Weights of a small mixture-of-experts language model, trained from scratch on English Wikipedia: 2 picks a token, a shared expert of 640 neurons.
Below are experts of layer 2 (counted from 0) of a mixture-of-experts language model. Rows are named router (the router's row for the expert), up (a neuron's input weights, with its number) and show model dimensions 48-95. Each number is 128 + 32 x the weight over its row's rms, rounded and kept within 0 to 255.
Before each expert's rows: "comes after" lists some tokens at least twice as common just before its tokens as in all text. This comes from a sample of Wikipedia text that the model never trained on. Tokens count by the router's weight.

# expert 4
comes after: "=", "-", ".", " (", "'", "\n\n"
router [131  90 158 159 152  82 142 143 129  89 143 162 168 145 133 125 178  78 122 111 134 140 132 133  51 173  83 111 117 174 180 143  84 176 128  93  80 113 113 132  57 199 154 153 134 128 103  99]
up0 [128  91 133  97  79  90 195 122  90 112 121 115 121 201  97 128 158 115 114 120 123  84 142 209 110 216 173 150 186 134 170 173 204 101 123  93 125 166 101 126 108 112 125  87 154  87 152 129]
up1 [175 131 152  43 114 102 186 110 160 166 117 138 139 134  97  51 116 113 143 139 106 133 110  86 104 152 121 148  94 167 131 117 121 197 116 134 136 133 114  59 111 105 129 178  44  99 148 130]
up2 [168 140 117  61 107 175 131 149 179 133 127 103 154 178 115  57 203 106 155 164  98 101 143 108 135 129 101 169 111 106 156 155 117 132 162  48 154 152 112 106 130 159 109 124 161 159 185 162]
up3 [178 155 153 124 214 151 134  69 192 131 136  99 143 168 124 139 130 122 146 103 104  94 166 102 110 158 124 152 104 148 145 118 141 122 123 100 120 153 119 125  82 185 135 122 173 114 151 180]
up4 [ 95 170 152 105 128 159  99 138 131 163 161 106 129 100 137 100 164  87 138 100 110 138 110 157 131 126 124 160 110 185  97 150 119 172 148  47 123  74  85 111 196 124 175 104  88 101  73 146]
up5 [122 120 122 114 147 127  83 136 143 180  72 119 107 148 114  91  76 143 139 122 130  78 140 178 135 160 124 140 174 113 125 110 119 154 166 134 203 122 123 104  91  76 137 100 109 158 133 125]
up6 [180 108 184  55  93 147 139 194 154 124 149 146  69 155 135 101  92 139 106 142 110 122 148 119  87 166  88 179 125 124  97 169 153 111 143  85 136 175  74 105 171 155 105 142 151 106 160  72]
up7 [137 125 155  80 160  95 122 170  73 108 142 136 110 162  68 129 110 140 154 167 102  93 127 144 135 111 129 153 169 182  88 159 100 110 139  90  97 130 131  93 170 153  95 110 107 159 154  45]
up8 [154 130  97 104 102  74 185 122  89 107 152 129 209 140  83 144 165  87 106  74 101 127 144 159 117  69 122 173 101 165 172  84 121 138 163 126 133 187 110  82 153 106 136 142 153 102 131 104]
up9 [113 148  99 113 189 120 170 148 147  63 184 141 163 198  38  59 147  61 109 100 132 136 196 127 158 147 137 121 176 196 107 138 151  80 143  69 127 165 174 151 138 125  99 120 165 157 179 107]
up10 [123 154  95 138 133 119 148 165 134 172 116 100 120 146 123 138 114 120 110 123  68 111 101 112  79 109 124 169 154 130 113  63 149 127  75 138 157 111 127 103 126 117 176  89 148 115 106 109]
up11 [116 141 139 118 102 120 157 157 146 115 108  54  73 155  99 123 174 108 131 149 104 140 153 132 120 123 107 138 147 175 111 164  78 132 156 115 130 123  98  98 175 128 102 111 175 146 144 125]
up12 [143 157 157 146 142 110 169 211 141 125 179 134 142  91 161 113 143 117 173 134 110 104 136  26  97 131 121 124  78 113 128 118 148 128 110 101 136 143 129 118  97  99 121 118 169  96  93 130]
up13 [170 116 120  99 183 135 156 138 130 116 126 100 132 129 157  90  95 163 187 148 104 139 121 134 136 141 114 152 122 131 102 121 106  95 137 138 112 135 121 125 144 128 160 118 117 139 107 135]
up14 [156 134 156  75 154  88 162 109 120  94 203 139 138 113 147 118 134 121  90 165 155 128 109 159  90 133  48 180  89 102 173 120 176 201 124 139 140 131  86 112 132 133 109 181 157  80 172 171]
up15 [ 77 103 130 115 171 103 136  65 159 108 140 188 166 136 124 115 116  94 174 116  91 161  93  96 136 145 139  95 176 134 123 129 134  85 115 109 114 129 124  69  43  81 168 126 202 141 144 128]
up16 [170 114 124 130 104 133 142 174  88 162 142 166 122 192 167 125 106  90  69 170 117  94 113 176 130 118  83 132 107 134 157 103 119 111 134  48 131 161  70 182 157 153 119 143 166  82 152 160]
up17 [133 133 114 106 179 136 152 121 141 138 123 133 189 145  80 125 106 158 195 116 151  93 193 131 187 130 138 133 124  79 173 130  78  95 121  69 157 120 107 100  88 129 186 120 144 145 130 176]
up18 [120 136  87  89 138 120  96 188 142 110 118 111  74 102 154 151  74 152 101 178 123 152 191 149 111  98  97 131 139  93 105 140  82 255 149 105 136 150  69 150 167 126 115 127 125 104 106 134]
up19 [157 127 123 163 105 131  87 158 110 135 154  81  72 161 116  88 111 115 137 118 131 119 181 136 130 180 137 189 154 126 118 157  88  79 168 104 144  99  78  95 155 174 118 109 167 177  86 151]
up20 [126  85 102 127 119 148 158 136 145  98 130  94 113 115  65 103  95 157 133 171  67 133 174 160  97 158 117 119 148 178 145 109 132 133 168  77 126 115 145 111 114 133 157 100 112 173 105  90]
up21 [164  90 112 149 121 154 145 128 169 185 142 103 127 105 161  75 145  92 186 102 105 113 104  91 163 119 160 126 174 177 120  96 131 128 149  80 101 148 172 124 124 119 113 119 108 160 150 130]
up22 [132 104 160  94 112 131 136 123 167 116 151 155 134 141 149 112 178 121 103 164  93 136 117 130 115 111 120 203 155 155  81 194 158 194 133 118 157 186 166  82 140 119  44 108 122 109 148 103]
up23 [102 171 142 123 150 108 136 158 126 148 194 105 125 187 149 139 168 114 167 184 155 107 109 126 162  68 105 160 108 122 140 150 165 129 139 159 142 128 127 129 116 173 135 155 108 139 116 124]
up24 [106  96 110 116 189 163 143 131 202 135 125  59  89 139 163 127 146  79 137 120 135 107 125 154 121 147 110 158 146 102 159 146 111 179 134 111 118 163 135 150 117 128 171 151 101 121  68 143]
up25 [139 171 140  94 133 118  94 160 165  79 161 150  53 129 114 122 136  86 148 117 137 105 147 179 121 138 142 105 183 109 104 106 109 122  87  92 136 147 117  47 151 151 122 103  87 119 164 132]
up26 [189 152 145 169 120 134 169 133 164 179 197 150 130 156 133 125 161 137 178 102 135 122 100  69 134 119 145 100  70  71 112 133 160 123 160  99 154 209 109 100 156 147 150 134 175 113 182 148]
up27 [166 149 142  90 189 139 143 113 167 101 163 110 158 109 133 132  98  26 144 149 154 174 117  86 140 113 166 163 111  93 163 111 131 149 137 122 119 151  85 162  97 119 127 102 120  76 107  87]
up28 [126 152 147 119 128  84 149  85  97 169  34 165 120 111  89 109  71 170 136  96 106  82 125 194 175  92  94 188  76 112 119 109  99 133 161 118 135 109 171  87 106  47 119  99 112 121 126 130]
up29 [140 132 190 211 153 145  94 155 149  97 192 140 110 141 114  82 116  99 219 157 114 111 129 115 114 150 100  84 158 191 145 113 131 185 122 126 110 135 169  75  77 126 146  82 140  88  98 111]
up30 [105 125 215 172 122 164 124 180 153  88 166  94 130 118 142  93 214 130 156 160 180  99  70 112 136  92  71 126 146 145 146 206 154 170  89 121 161 167 123 127  76 167 127 182 141 106 111  99]